Experts of a small language model.
Training: a variant of Muon for the experts, 283M tokens.
Below are experts of layer 2 (counted from 0) of a mixture-of-experts language model. Rows are named router (the router's row for the expert), up (a neuron's input weights, with its number) and show model dimensions 256-383. Each number is 500 + 40 x the weight over its row's rms, rounded and kept within 0 to 999. Numbers have three digits each.
Before each expert's rows: a language model's description of what the expert responds to. This comes from a sample of Wikipedia text that the model never trained on.

# expert 31
What it handles: Table and list separators. Pipe cell separators in wiki tables and semicolons separating score lists, such as | between fields and 3–1; in results sequences.
router:572531503527528497422474462549490589430502486501480504552519514548485538480491498472521531510454549573492497541518576478577390467546454519500502541483447428485591477582498506494583479496501484493417502537383484498580438462549558539546549461450464527429500528500475438457452537540495523441503554506489528514497481512519568468428503451452507504477513467457498528449471566528533514471476
up0:534493557493494542526503457512521540535502519470490510594511479531515354460575486543480463526543453491539496473511507551446534515498496535528518525527418498539542486434531484494494479462548508501574487490451519494546513514570487520467596414479497512487569516490554445527474540444462461483491495433520479472607496599431533461472499442539447497440477484556519576473475460490520531415410
up1:501515499546489517433475508422502549429414566437477473511496518519551527487518492477436503453535409490435516429494490522553456509471438506538475520484463523512541480479554543475418454568521411488491553572474457502609542464565485515516494477541515480493521472465400545474474476498417438494527555502464460552612495496524522534541512537529561524521444464531425501489466528506508407494531
up2:590487473553536542436531493482542423418474484475504552527527515503468520435558465524436513526482542417557548477519493539505501498500514605472518572494421466505495499483450488459547485489516469547513448568548531541563545477476527491549501419480472513416578483499478499445454524506456457531526473500470536500580504510584506494495451496443524455512407420494512450504501532488489492508447
up3:536482475525486494433528427514450431497430508542500496499552492505494478498548484480505533547397549600476467514510475513510517546520467516473502455511450495511509499493604455486559507493494542455545486557490486515523480521623457530490469509531501478420563479396514532541496472537507511429481491427487504522522501497430461551451582549464445572492476521474459461521480540456515464531482
up4:496447485518538485515442526573527477456453530495548509435594504466512488539529472497501507464564517469517492537525417514507484519470541487568557453522448511485473499562527501470537547485471481491437552517531474490568504544513460478524529557450497466431460500482506435467514456583472564584465531475446469475420499575468524451497534462468529403471590588461448492504537543487522539404564
up5:459505509538530447433475562537462512566557529456465515483501478520487470473405464506434466481427457518516516556478540428464538533499532493538549557511504572493528514411463508458494420447473477490489459495513486535510523507431504497523572512465505501477446480521516496444511522501495493532499518457443409571483492498453510476560479460490491450543523453503502504459449525513551506494505
up6:527538487496602460494491503519555475501434523470528467560468425494500494471448486553470462503523553524459549522495547491482572562542505494578329483479544522582566468471615545527543506509477474505458537564456510503489476504493521551518569466518522534502524494483467526495528513491471521538454488442493540543470540462513526471486546436456561466502481478529438502410489471482469491467538
up7:478528506525522521465550495527499496503439411576423502525530455504490500439519448519490473450551464612466526530510428509540538508520448420571562534464514545538557468499529498528547502492549487438455489488498542473542511535538581499566573505553551464407552560492507417515507541493517461485517517518454542469414500463507565459440492452492504501520472538484548517456488478477494519541573
up8:534490547436445523568447480464471505428499566449496532485508475534465498505491509509536559546482404494428519497442663458469517497478467527416421509523484443448460473537534477546544448497502463444458552530490484459498449485515509489540527485461478517415449516493552528409488421496534494517499538518567472492446497491437492463444474521490490536532504467470522493508490496523456510556617
up9:464483465544478497554484467548476498509462488469508506530551411487448510474540481493439462532489580482481515530492578482532487479544467497544503474475546553474497486513414541502490481560484485507521482520488425470527485477436410509484525486510563460442460498487539515533511445485490524455463539513533458484515452488373484512556516527527591497506493568553526476549444480477549571542506
up10:550561471437542549510535506534466485475492504432499508495561477551501524491472507486551536494468450484529501476472527462549514477439490569577508552547515480504486445528558541549533471479521473441527493497623528510543500420474516477541412486418516475484497485544492527507640508543481584511505553576524532484445535512579535478501495478422489518548481576413507561529514546487515476512510
up11:541522522519471502523504433520458456515516528449551466505583518515510551546468482464485510418448519535460438506482567492535451509520487523489535423497538433527508548584435494512505544467581522559495546547554525488490480501474540519525550515472466456518505446516578483514529490569489464531499454555472479524438552491573484456488571531535480497516483534531514557531476521582551373473504
up12:492462491497565476480483564533521475529516409488534465525542569540564425405565530557515493464495469504552585478567519486488525456506514493459504451499516480515435485507524516549509512472550491535483517489575491581472436446506511481578522411457517454625500481483547465426532540487555435522449555475443482524518463494477506509447531465445530492506495475408575512469487540486493459463420
up13:579530552546539523507516514505501490491484495485441447641514453457477341432558515500591581464504546549521542529490610509530450451531538492553470507462491468507485541518452508461510460516553429471473432465503477502529440531497582446530463559438524479477503466432459464490507520474560442494438495503440466467531472535457510495510457508462504479522481490454504500523471475527533450520489
up14:596425543413489457481476482513483536504511420453457489561536489488518456519502466557501541459479555520547487520455540483607487505438516539391460500489466568475507528497516491503491497483491544433445469494568523549574427412446434520565554531504508447488492479518459473514514547473569451512483515462495465524491489504503466439500484517480533461438453551519537489501570502574536456405478
up15:559451457547531591517466508497490462464500480477569447460491527440566539544492534447585513454410531547520478602536568541516490520537530557515452531582460414454541514591474532461448457514520468489512568438475419496498553511446500470562513578571538536529550538431447508483467496487484486565492495475543493549534528497472489518567506478512503512424503505544493438480511517455457489531506
up16:501562488466487483545495485468433551408495495489467531511486540509463494509446484489463563470511496504396475497536556504451578510522557502547512501460500534575483490449508524507522477487495480491394484474476476535519475497574511491576492494469499528516440457541557520531515538434553438500497553499578535459457585472470504488558551550469510566476537478510525530501501483470588498471600
up17:538539504483455525498471475495609464477601531528494470531516558451472425486535483535534513575540545434513490545508522516436520518565434454518503453443474434523476521465410481463468468472495445506500464501548503473515471592500476531441538501512557518465455456532513517471483585489526421500457507544594474474492511516504460516512550505478540530479565446441457526481518445532558517500450
up18:524473413524512513452568486450503473472460469519482537465495488488459540522459499523524552516458536496538553420513509467521503543505543487527517526463514506502562458441480437490454452561516482503512578539484521444545458542463529489543441488485502497481544515482468502437512472439414580525524500464596532434496442475430524479496477469602469457466492540578423450575480528490542420485523
up19:492484491505492530448521491497513463566455472432508500521540462515442456483493489524444487452489491499496475526498542430613470412474486485529501444610480504596483477560481538431571452489493558413504507525530476545507459469439515480518490513423556535522503490476516541420510553452508568470468528510482442556477485526551588496564500518472515489518503526518513503515519607568488547470542
up20:496474514524470454494552496589461487489501504551493514515556509568439510511418467540524521516500470555548521505512410512508496469476511541429521537471494517517495518410543480581482528493487501548442492529457480538456483532519483529475523466461464466489474529481545472602519525546535502504510484509452480469433492529500463527464475519494520526573530390461519451421472444555472506461504
up21:439459511545493511491502458575511546494479495435524485504496561476531586537471487524390522541453512463532505548451575501540461535442448431536486519480492516485477470510479490451459395548534487500461516427521498531500422535529467535486470571499510486513481453555497501561504560418513483486508460502461483541557517490519458559527494503481494426459530544491525495488503546564486478445597
up22:546569514504503508473496512497452517437566502508516510543468480448513480423573490532509500487510466514456468547474567459549441544575521459460480525458532515463526499522499418492426485539551407463469475528514495526508477563541499539561453432518544533395419466497474504520468449552522458434501583565524504482464494489538526525486543468552549482555464492530501461461429480426539534542544
up23:488527495537575527546449567431488520522498493537443527531478459536499459529509475507491481509462509497491439460554510482425406541511574520468465504500456435515550512543532489500436543481513448509515512567485415573481471524545486510481578447433395543522454544477546425459500528459506470486541496518519450589500524551559507530490577424550480481525538556527466498450529498427538518506513
up24:471468451491528534531501512601468466566494459536509487516532493562444589537476534468480451471454614537545520546533495454521582504480519391507467497441511493473548468508502515469390474474489562464471508515563490522495466523541509514472480460480495536496463485488452416526472497560552448487523413459464477513476481525494444492499599462500500468504511570500505541480480547496517492555525
up25:530551523496505454553487501486541528565506593500501532599397459471477553489468513548469477550459506526480472514482579578498502492456507486502459513537499450477444597490551526507437450542513466537495457526486548529494534475494481463557487476548481541498472461402474431462445505493551516460461470453516503542541532500523528522523439524473457463430452484503494543503468509486514485516424
up26:533427518543562546486484471486464482458498492549531531497547514470520493531519549433552516551505518584447565565544541479491476517576484507545526423456541507491496479447444563422477504423517497439437486497515451518540495456551527531469468442511543455569552508466538498491450556513497538540487509497529566517537481493492587435528543479543549516433503537527422492456499523455466507571534
up27:411527481503548494452479542466571511504575487434443496529500525430590497617473527504491486496478545411449452485417488584426535509511491525502477590541552468528498392474497565440445469558538543470576513557513493541511504539470534445473488460551533463528547526584462466477474458456509499489543487471496448489559461522521505443543578505530482449520538508558541492493459547497509523529500
up28:523508524484423478526540509524516509475534525506595510440514491557444513550477474408502469434531464551535426436485471435529470534523434532479487484471437566504503587518510503495423573432491546564493518529500572542527394548544559438548519541526459522596538418469484449497517528527545483451513529467490437501527556457526466423514452522542489507530530551520503530439521491504486480598533
up29:557479531535522466549447535547554560451509520495535542536475444526524460553502430481522497521539468465497434464460505480513493526509492566481504489529421522534482424506463491450533431477411508477515529493388500465523458485527504446445442517507468516511508440507495538548513511489443479541509522502535459526511604550542500458526511581510395485498480552471468534492452461558513543465462
up30:423479476489493483524572523474463446466539525523475499431529454592524498508517511499469514526442455674546500500431486519509527464544481563509502518523460470444492500533501513562463535529445533516537560538463469532454472527584491500432469494444430557477584475583521533475533577451497548476512436432423453576482480471558519510492514447520526546560505571521547457522491480495447546501489
up31:542468464509559531396472534469599466508558491534463576513558539570475437496477466534488426568472429573497489463479522501525513554529525499491498541531524455468496440569510519546506403436523521507557488545535512479497460562460491426489433450494512575506493500488503467517518534525487517532513557596501444503530509448551461462454500457500521489482462512489444520562494561535504519505485
up32:479503494555470537493479432476499522521449508569472515496509440547493514435471487518492556494441530507492542487528620503492446481539466514517491531514485448483526492524546551486447467490477488517426495485542451501496449426479538517530512499495540456480433457476468518498539508512500478446515522530487541533490439527514546513498493495503519488501458428400520496475495552480490521542529
up33:489499451514564431505494500443469523477530511491505479528509476512435514463509549459537556569487449527548501439533553414406563477516517543496496573467498470436578512503500557435444507476452526462445528487428522485570463446517537485509529440494458507532550484545466453531533483496509494501495462513542486434460440556524553498532452476499461541514593536528501471548500455573535543548496
up34:537568548432585538530497494514531540502520453533516507447433527486536503459447499534518480512404545558473494446482573541458484510458495472481487525542531446501515467560481599534483525571494506480499472479508458511407576479555520535553414551556442432501470508504541491531506500524513583480585420493519588514509498555449531563480473515451531519380393535549508484538437553497502494498479
up35:522514528518483540437442473494506423450461469443556524545558453552505501473485508450536505507418445474577509403507551439589508479445519471549484529518482502576458554589406562530510438513525472529537457552584562438564495519462502457497478475473510488472496529531527539524470471535488506466520516500520533518467525493567533482535451515502574492501452452496511564479539504492531537544562
up36:529469550516457509495520486516490540445529539505517494450576422481551548548519447517563469448543436512505529486496540481503489492460496546490466551563442474517519551577513495468444538456465460494566522478498468543535487474462404556514470489539443505480501548526463506456413534457491461531476466516520519462480495505508540497454525495567480513488525376526509401527527456469396564457533
up37:574535493537470456542523470529457513418396527513547393450461473480464474450485469456527499483513521487504473436436585502514448460478557466508453542479568488524504435458510536517559436508460526532506478433527524604492546437533527506538484491485588482484428495451435474511488488496529483416457559429488487572462507576566404444472487536438571531531456519462487539544387491459555549527487
up38:545544528506483508504481404508474431454563462573507459547522516517489433478484533509580484489563547491484471493458552479517518493539498450479559384473504470534512507485510618498497450488535465494569390505520551510551508520548500481494516510502517499462602515501547511495485535498490475514551460472397524507510565486528552492448539511436526548471431455530485477483447559577560481528425
up39:478509489488436503528438487546513492515481519491569497474489489482544515524399430539411514483462514413523470635489493554482499575420570528526474490474517427496497524444545458530473499560448490540470465545482485513444471438505481469474531509450486499498469434506460529564550516571472560448518389555592505462533503517500509541494485486473527497466503475494467498457559470529483470493543
up40:551496505511516473521544463500523466543544479499413568582575557526510585420487584536463436526432497621588463492493498482491526534543512505465491564521411519526448539457507454504536518538486539471516485511499553423483443466452477454450551533541483511529541507520471543475483574535465506539462446527450424547548504483473467540417495557516449460485549508470552517512457458517495504478508
up41:505531455528412473517433540478537457474557439471421495544483537471477476415481528518507454483509510480471429500486554494480487450561529490500464547486466449424521458504491504515513600508566425502504453501460505480501459492495433499518576488497515468459506441484474559549447616516520449454488511496464450498463509544540536470485496463457512484462492490397475524434545501501458436501556
up42:560514475502451494502501485480521493527509456440429474609512453531510439487550505486546550542472508542484468499493508473523456468550520431522499536497440513539539525383416474480498501500513459460520468565459526466532506543497484450478507476510475449487548554490537432495462435453570442441525497509466559489608475472542474479505463482550549496491465545514439487471573504530479462530457
up43:529561507465505461538503439456510496425500520471532503536574529530606498517457538528494524506464531560514479510446513474491515454412496464527450502502491488521440491555561547489488511548470507437530473508519480504497513488488496445563468494479513539435484494425487549484506447488528460499475522497456519463542456453560514483496497519498482523373503525471497449481496573479548497537563
up44:506617464487498526487501476475463493423524499443525548517509466486526506461453505448531478531464577518517589491506597469485528473514495404523483524453497460536572482493494530515513519418460484482462512542541492436461550513496499546452427527482509541497487476477537472514457441477536511417478494516501554513541468516450546431473454362522503503464472523479515488485417556527478479531511
up45:399521470493481497482478544422469509469489534507444507468463558479488470533499508492524508490563543463504478507444496499509490594435448491469479443452551520467451489529504497493483561435525515561578472504459513590388555439547516492575481552541536474499480372419533503461506497552467508491450474576481514489514594496525594496451555462508510517503468554484508460499513558502517469527476
up46:470518549557511475499548465499494436520494431553508511489510516463449527599536479455449564439505473505525471538481443516457490468557507502508554546529563572462540465460489499503536410476488562459559489470522540533496427504481577448508492466477482443535557523463469564456487454561517537439561497474508467475478535550504556445530566513471448548467513417455515505509498599453536528476492
up47:567559510540386469457507503438537516450473512424511508488448498562460403488491540410520523451514536470473455391494499549528498544506523535464484509544419486511558568516486518489486567485561487518550484575479462492563461443538495446484581453487494439489515443492423495455493548556466497513491548524408499468516504523494547498468480466510473569489498536507486518490553513537532483511485
up48:515529461518550501546512509427432497535435514433586559591509472506426605459436465537462515574434537533452444473517549517528461533497498600497461518495483468547543520487542518516488497504540442589400528523561577492523499502577542491493470578491547528546470476493477483490491502462582503448468494540529440555411589529545553481521475539528452440476519510487548468433526478492491456497521
up49:499460465472546468436504524515415472512510513483565532479551541521497461525462486458483504515538449526566424557506505471497428468497550588573499566467517566443471538586565506537509474523447519487504442502504538485448413530535433481523461515442614504538483460472468491592546574607555566587526634483532510486453462465480505386547484527578583463427510517478488488499497451504542497510460
up50:498589531479502454492504512557577495515535416509522519506494514404517469462455492468466489503482566430502566476507495557516549507533498415462470515554418477487482524481492495564540490498516566574482434485443485486495472453495503482521519449465541452497497474496480520513450536513507497429484512530472557495524560512507539499512458441478480553461516493439539487463495604534496448549453
up51:559531505485538502566544424543484538455486448501496477470565498453499504470496584495500468506438482507460508562449521415582497506505486533485444526519459502512467573471580466534461520490535449560527432490511527510476533523472506497459482542561483522526553447446445506508455550538531530468459472464455496512466493453544458472515481497434477471550471441469506612515482520469506381479473
up52:512514459468490476511492512508518483531522527561528523460498512545456529524480500492508542457461488506526503481424482519512487495421489529472576511500517477438508494502524480477552529453532526483532524633502509502487516443488436498488556478500499499488491514487476513444479461479526538446547455590471553517491427443425534485423481468452549477455481462419528503438463511536440492467413
up53:495543556530460566473461432405542494502465457522515563440507510524564563426490507495460518538424464496506499481475498496549461480524560505470455531515463487489515489537467595495506589492537580470467563508530547527556488409500470489523511478543520530488496500449513536516488520540531529439532623506532539605411511468512515488526532532522449485479507524446503460509469518468536454602471
up54:499501495499462513459504533493465444538543462484533553454493484530528504592524506522511467474502476556528499569443511488539525470482508530545494481465506524530541546441458495496537507435496572531524447469499518454440530502467611553481522523468478537531490524458496496489474525492470468582476466542539452505492457528459470493489512582467542474521475487545561522498452453494489484533521
up55:506488471479503542446461456535516492518444559561499536534535574507506533465485348550555491452541503547434478469544536518535492499455561438520530439419480463510534497524505489485477542504549579550490521472542461497447484437540509489476548529545427443441520520513523495401482519485514549562476499473537429554488445517422488530491473518466494435519522506479524519455496600538489472509524
up56:499475491520536524492536550503454542509492531516522495568490560519469555445480502523484501502586531546572380501526547477553497501503486554499557512409440463530461562502491492474528451583510514485501585548554522490436455480549484499446490481471480532455481508514473490557509582485444489480436492489565483567483510511463579490517559523446539485468459474608487512451458500492463489507434
up57:492466470487453505468481464556479579486516542428533596498455533514544527519512474484487442548487548459549550459508449511557408481567518445526535432514427543442506449536440433553593545506492562487433542452524549568503538526497434431504559551553589461554509544529513504478529556532489473486440486480464503480443500509529546522471537514499508460413525529424508503533510524476509544499545
up58:393527518561544508502426495505486527489492449514463472542455563518489496508555514510533526568520472531472447514523514519519481454501557512497503466512552475441429394468486421496502515475474451418529450520539398482484503562531536504476408421568455434458541529525512543433519492495507467487498505462491585535496485527562494472524574412552488415477431486522527514512468496548534486430528
up59:460505513470480529556430483442508506414539523463535481468438574481531487496502527530503506430512539557463534483473518445488479508545521465468482414521524542418450541496418429532523530518564534493471510514555509430545519465471437512501558460527552568483496476562566516483419452484490487555428437383518473509461423531450560538436533469554447529433503529572566548513577503512551475448496
up60:477512524555482515454465433489476589424510532480434441548504466479452485502492501469519505482549475502551571501480544509438485475521460519415483528479470512478458471530626420452499469499536550409538527501482437544546464514505552527484440525471513536451463524533404478552476510540455460504457508489474532504448466512473507528527462494505503484499509513498486555411439528528550487423507
up61:501505511481437584457484504585560534474508422481561509501497444509501450504447528393518575489434490525448480480494512510517476496509515401527498543529491465559532481558521524450573524455482478490440482520548481467512521488539434502534499512552525454428569505497479456484506513534516478479505501471473537595403492506555538416514518465537491488553487463548555434482513478509525527560504
up62:506504498483501495469522515454535497447527437503511510515490551492512547591466444433510541486467560485447487487557439492555423544513539496503496530539476500471508490485424487549462515479432536464551579575524451518470499532497462489540499493431514510568538490511516540572399459585509489556506445498471530537544481465533426475591547594547500561508531511490546501438552542612500502503490
up63:499543538469501456497503544465461566455574463451430491509442520491497504541549483532486464505530501482497478478550544501486498465476485478499490484471480496498534525538525557541470518525577491505570486489583503427460352502541479492537566477494563515443538519488496421481485520435495423448506492454522435570480534416584540472425524529480554550531500495505500526421542536511576482483449
up64:537485501551521519423487474561503460457506534542447542546597490522474468437484526458485417544576500572496455571419450474449498467584421469508488496517454482458490461506538567468519510546509441500468469496470539406455597493502471550545591579480455489517492476417479501589499594492513541513502488485545484455503480526553576454513515478532543445542495556515566542470483437417517473577527
up65:513522495499532506466470470495540532474489446540505441452500522505442578503445467449437505550470537522518462581505541494516436584506513456500530517506486444517476533451512535579488445544484542466456525471481493497384518445507519482457484479473504507540483487529417508492454579540450557477524509520493530454513472494451485529496443481547482462529519459487453513469461434457507573438560
up66:572496502460464468462540510499545468500467525532519505482517419507476464465570495485494450520431496527409417538510437516538476508466587484441491507525439523574572499592506419507478517502497531527464489481456610499453437524499564493400542458487507488520512528533558485491488505432498517518482537513557496479465464508503550475445518480486448460515458404558498520417449480426560584497523
up67:476548486518499521458518413529462587465575505482533445495456479510485583521530541479480454513498528540514550529508453442505566433500455485488577544571567474510565433507494483492585518565459522533462448512481547529475483506468456536544457544536455522541408445516555550476506521471486477504527478566539480430492498563485440502463506473564501566408436545474532520492429502485463474562445
up68:556467490491498511471478490522544498473477538520458503502545566458530413543566491458513526480582519527496564499506536544549527410465505589508448512452521494548505521509513468556471440528504490564465541486497524454539464475532471489456479453490523510413449450479497453501466454505551451502538515544455552574514539508467426469509458500510516485492520485508512544573508594518540471400492
up69:484463512490516489479497525520444555517538485513545508498471559502462606531463480468493498520568571478574440586487469577529497522423496485530483560450466502460536525468504426457529504462501520515557553472444464539502523504448513512492510487545537524511506518533517510515489577577432493474480497538526460540486451538529527517476585459517468586494433469477500447495519498509420508541520
up70:574481490555452498548477490444440556520519507519441493481512461490468450488554537514514465468516453505466483506537572478525495508516509509536533489494541484507554511489476462512481464485532450513522482575478505470456534557503418612442473548427512513462413425482504475447421507523509525453496475460464483498493550513464548563507504480526537539492522400507471511573446528539538481490488
up71:556547415480489566472453430454504557480560510457477477584456461489469495442489424465512492533456469467464452468460547463477496483501540514498552466539459427522482518519426482514473557538516465510459486503456546443484493505546464511532581502453525451466497476478579556476527558516576480467478502545459491467471491571536556584540570503546514526481478415454519443543463503468581515525524
up72:503506506523515486419501440506506489530421456503524495458499475522514501552426516488488449477424565511493506543513526524577472536490539498459464547473513505472533486465530489478529494525491433487520516555495543486495604541466497435513515506486500512506451492500468481469447534582467437413500565502471499465497475602501505501452474497505548493501484496464461479577423481515452521476450
up73:513455497505510464419515531532526490585497483505473451502526468456436443439494461499522510566471476466511419509499525496518490471570411434466510507494495506540514445533517453502491448494523501514455539506466452499464396491581519529562521540516555528454450497504465518491527536460484478437484474540492484482445497489486522543480487422564493533502445488491534535432501504479521460474507
up74:464491433521567503507509537445562491496476543556437505484588503588463456479602456423527506538515419528478414529529492474538427510545541521512490461538483563447495538490467525442381472471482516540483510522478507424513477523491518450499551522499535460546509518508491501537460473510481485513481503515508536441510552468485484443498526494580516485488543528520436556424475545516463448513509
up75:544456477442524554535506545494537573502499547571461480499449498446501438473540568478519465577491536489559515456536487404455623544493475519514507465501583463512548498535450525474479550545541483519538528436504528521524520491570495526529431522533512412488446485493421462481514460480552484526475423513558444556530535499490525551470470483509519548535520500498569527480506420492493534483450
up76:434527495463559503453487523498572482555494481517510560432503470533511431501529539508503489519491518457503491524498530545577478478474453524522535511497553489510464518564543486544489536476469546517458449505522508544471450505557495502576478473495498529563564482523522442462546470566470532475483532472490515461447543513482572390402426415450485528509505475501572508475426491461480483522491
up77:540534485471432512504459482486468437457511519495426467571441514542452494457462492494506510444496478494456472493499468465476492518588464457460505514570524471519538489478537498496528479561468453485533424543439521487488483508512482508496561465444532495490539486510566402556476591454474470478488556485459518495504476441469498568419479451524530493600464492431406519456498517512468430519443
up78:484479472550497448482486567499485404542520522441456498457520550469497476530474494477484499507494562487531506455528493532531493440485505539443536441498512453433503533411527452488505533500552617557430463524540549501484445488481465473499537514418593538497501490580528499462492481480515476458486525435499521419575472457512534469470537509528498508484521479462496516472488516522519521485574
up79:506550491509545479511535472489506580472481452501540486487537506470435501492559533476528442476474439504519496615446500480510494500518536498589502511500491514496565488484536421487498420476494493507508477499476448470536476587534528613493463487457502476518459523559487523510477533446467490556479462515574466412497455520550470453438576496590479494470500461508489538561528575541551499405453
up80:447438469520492485579556569492426506467475569493492534518506460526472540532495547525478486520503523463518541544494518469483558493518520564543546506449507507499494500458627461504513520471496493455477484526505537520538542487558520533587547520457513525458510539499512472504488537518554495507493455436474478550460465526485592482418530481530482516523455451469503521447462460567482523548498
up81:558521482473469486389603488513521478471589421476501528479487525471494482547532506515494541497468445519518474537527460495538422540532501447455493619476458514505482519559469458546445494520484476504491544543556498523552508445519506511494545496502529519426514539453475451515427542564490492481513419573460500517416489544573432419385548483539498493495481553453574446541463506495412477558489
up82:503532507531479460472545486489490525523528448546479550492526517487521505615489509476481544489478593467468426535471454550502489445470532392528476556502464465500547480524447489496483477522524475510464489460502439428518468481481489449492521575560502474594496546442493491529454520512487515523506505533546500456456530492491593453420470529528474520460450496473507472477459515493510523516499
up83:507533490459484452539454514469564510525448480562557458530531462462491575507575496492494450484488536493502444493573451521485480439488524451486513493534446391497554509506560478517505423568430462570571501560516525540542596571472513517463522485524462558449440499504440496472511444557444515497522525508553449512535458548547486515492434472513552420530475546524475536503543519539510540509536
up84:504451512526537524507440472478504469479488522478495484513663468513548559575485515576601516526514541471461581480460527535524454561546512532566470418515585517480484477481442495504525529534461504564434501512532484491435435452583504522496471500399489419532515509506504500537493509515515532445498535450432474555570487523505545473519556500513540568585472543490482534506457518513530443436548
up85:553485530477532516490520457523468581472457583521530544502547484501494490543439523467531524519484457517414523466558505459506498472456482532471487479510550436477494517580524561479594513465472373560376485513516488505478496435566554628505494550514497546518434500473523510521590536446485484541504487484552564491544444515528511468456491482498517501536441481539466499525436415487494449570487
up86:521508495504621567516515533488497530468583451567525443565490584489578490458602520473558550511569460555488565508501530470489505472519500444488476569476466491469495515530480475510489430494508499473494512561574479421443409528562540473447515504484538503432506512511468473462498504542524570534507464449499507496406505500457493478564497555562487443513469474518537584488492521523340539446442
up87:513515474614582490526532436504533489463433519504455474483600464532563480452508498522570525552547492475476514491563504530500481513559538498451468533442529526493524490564520411495472573479581509417461492482541517505563459522529546457455442475549509490482583486576476465456497466508471476599505562521470498515485495506492467436416482489471493461479500536455553446448478566459512444517516
up88:611473495540464567486443456523505422474450508472522485563597532484561543477504573453517490519479539428567535543457579457502421450537443475497431580518528427501448525530554527563466444464507557533565557510492505526417528482548511497501554454519485507458534480478507493450503544510441442487485500492519453501450455456480561479510493486512536452471525452430493525561485490475509544499544
up89:499488564546478461429498465476477487558506555531495543485535577503459501478532499506559517474554566475500464462497461484512478463554471434582460451469479498510556446497450501511523448482574476518538520490501489506538431553522482519451495508516504509516433518484523464509530460492532450563457465468565548461440448474541563549496507533521451564495447503481438469527547568490521523531456
up90:464463511549558552567496496463560571522475460434555521523477507533517556476432477536453510517514475487533578558497520542509578591489458436500480511482538485600543531457487466471489543476512557477502448480490508544456435511508506569513517505576472465514497556601549505526476470472497460462515484473531493493439557502492435463547559495499542548479550529510533483562519511561478479529527
up91:513527521428457504516551411538461523459491458508554527522414485557447518440466504467552522510492477585516545478517516486583526456499469589478497528522497542507515548478505501567576623422452518471486487435528454555485447416455519556524495466501411467507434536563529552526550517540504480520466566596470485499500478570497560540419516489512470521498515475476480573488528548567473575535510
up92:488473607559491470481515532498404535545448519568512520545494490550519457508575493495470503498500415538496478482467479468596442458516454548505466517556555542496517458489553534488566449518471434478459546525481449513524539442487495565558507488451474489520526487539544544510573554469480462503544547488521494469477514534521456534494539464464498475506477553512550508465476499469452581556439
up93:487532499518548459485489554491426555444453502527540430456513505519510542470490540506491465446513545518525466461418573465543547417500499545553489526524466410453566447556468521586481454461401549465495455500472536515477477528529524493478465482495476508492470475463493544481589525588484536505507562470515476502507536461495603478557487514530486534500511433480418507467506540598431595459474
up94:523512474534538430533526500459468555508493488527416453587435522540556437518566514497490540500478486463485453531551450504505486469503511475524575512510465489508534491441519561477512470547461489502490487501462526421524491471486462495513559491514456463498559569500519527588575496507447507540535552520552510428513511442435515418487556518560570474507582507518488526399479455478500509541503
up95:486527546467507487520538545495522537442474525531533485559534474453484446515452490502479510539467459484557504527520531475541484513480472567504551531468526537530501470511444528456532451496576482462501420519480468604517574481526430588614453494490528450466485528494458523512508541508512485604470580504514497497430541462542438596503559490518451497498535466496527512494447503528530438507633
up96:554529504511467511509452419541519492446461538527522503478454517544476513469496477586435533524544514520485448544487508447506508531555496447503439498452556438519561472512501483447616480526524478434461524458407522474530512462541516521512560496512524523406519529497494440489494515534452515458488475480449443530436502441561496436454475481522504520447431535472528499528416578503551494513511
up97:479553540581547482516489536520499507446494527556540508497520450521470478487559520476494545465490528497475463513489531498513452498399565543487490494560429454488477457616486517495510508468577573504428436470497516549438468588502587541511523579528537470463445490465446523509481529519525573557470578536514470527476519465493487480467548469496512552503475473467591566490515524499536451415503
up98:519456484453588501498456521434464479503561541501536511537505504559517538549501531533489479489464475568461479447493435507518460551388460492472490501468474550473505490525445510483481552462471511418469514479535515509367490431431472444478499496535500500538534505499509588538521527555450507592457485540615503515428559467476513550487503549522520457560566515498580501506480498520459431476519
up99:502445452458492545455427585474480474554544492495479513514513564460511545538514414414553486521513498502496507570481509564509536461552508554542514501494483498490515488529481460504517546459515515552524573494476518505492503487446416526459522420485509495519542474514494542436532548536550460477515451559515449488488437561484560469577485506536484466530526542530488613451595516544517549519478
up100:544506471461505509434493503557435503527525469445507494483489484509506471546482445461516550508499530563537538549541554455480473398439515600476486510478472550492547522524459499457565433478506524497476425495515418580554481512509528494467498426472548497445516474516533452545426549493504505482464539517438538491489485443467462512505501649406484461501556478534510538514547562573442526486469
up101:486458505464549505577463531561500555560531501548536383506541471552536518473444424493448451575532516519507508505483505521550417532468529500491466477459472477444552474498529495560478508468480519491432530423562473497420505509541539556487512497554548495486459509527495433490534500546542486485544471485559475549473554543499536492483527478527507478550456438573477552431454489498532489509553
up102:439435507497519471512532547507501512506496487519492482497548562475453482497557394499479605515523586530498479549470497501498492540468409415509479457432481522500542520478451497447515475523540513461451469463554491495499450494510475540502487508558609536532443503540530559519523444512497454556455479525481459520452485565483466502460562471442482523501522508507510583486426512479472447527502
up103:544568480409529453560511493505457496485526512492507566441466495547513470486445576539412517538525525527512481479502570503482509550461453468470531481466483529465641478419452505560483504475533466556450558505466469564416461506469463539524546506450437436528524518520494575544515497493489486492396503504526516470560521426558522496553511527517494587557440465503573479514516497454528500428528
up104:475540491523547467556524508474531520585556450523502514556487514527489567419556461550470469491570500493511508495487466505562474499474550492464495471476533476463453541471475513510485445521561458459444522548494566511511502480500514491526580576530488503458480483516507469512511509563508538518474505481511470475531565501508501499484478477511498514562534502452514441519498480463497411492518
up105:506512471566545461535474552497575470477493427477412468466485492507487459488454409512497511498504492441484443483504446541564489448449527536516492557502452522546514524544522503510434478432456535562516459530504472539523466464502554446487530477494462460499498525461491418411444497503491540427516523550422492548498469546510490450494426513491524546472489464502512527475549535537522478441423
up106:537507511463588504500516528473465555479441506492490568540532435509474559493477513510495467521492540547464449554546491481506497473486439553483535553494466537482491469490494404508535426421565532563518525489502545505585541491516470474419563483522543468505531454522431559497476548466450474475469564553487452513518481515510454484488434549507467487447555505456453570422582430543531531451455
up107:495478527503513537537496447519498406520415478511454519485546513560549535466484485513507495474532463497481550563504477498548482501600493503528539561555524472466451554440544483537497485537481554519471506539485535487539474494476330491548499495502466543494543487582474537513521461495465579517455529508537553465434490467523562485479494436516546503515420527531480570535478520462493489551499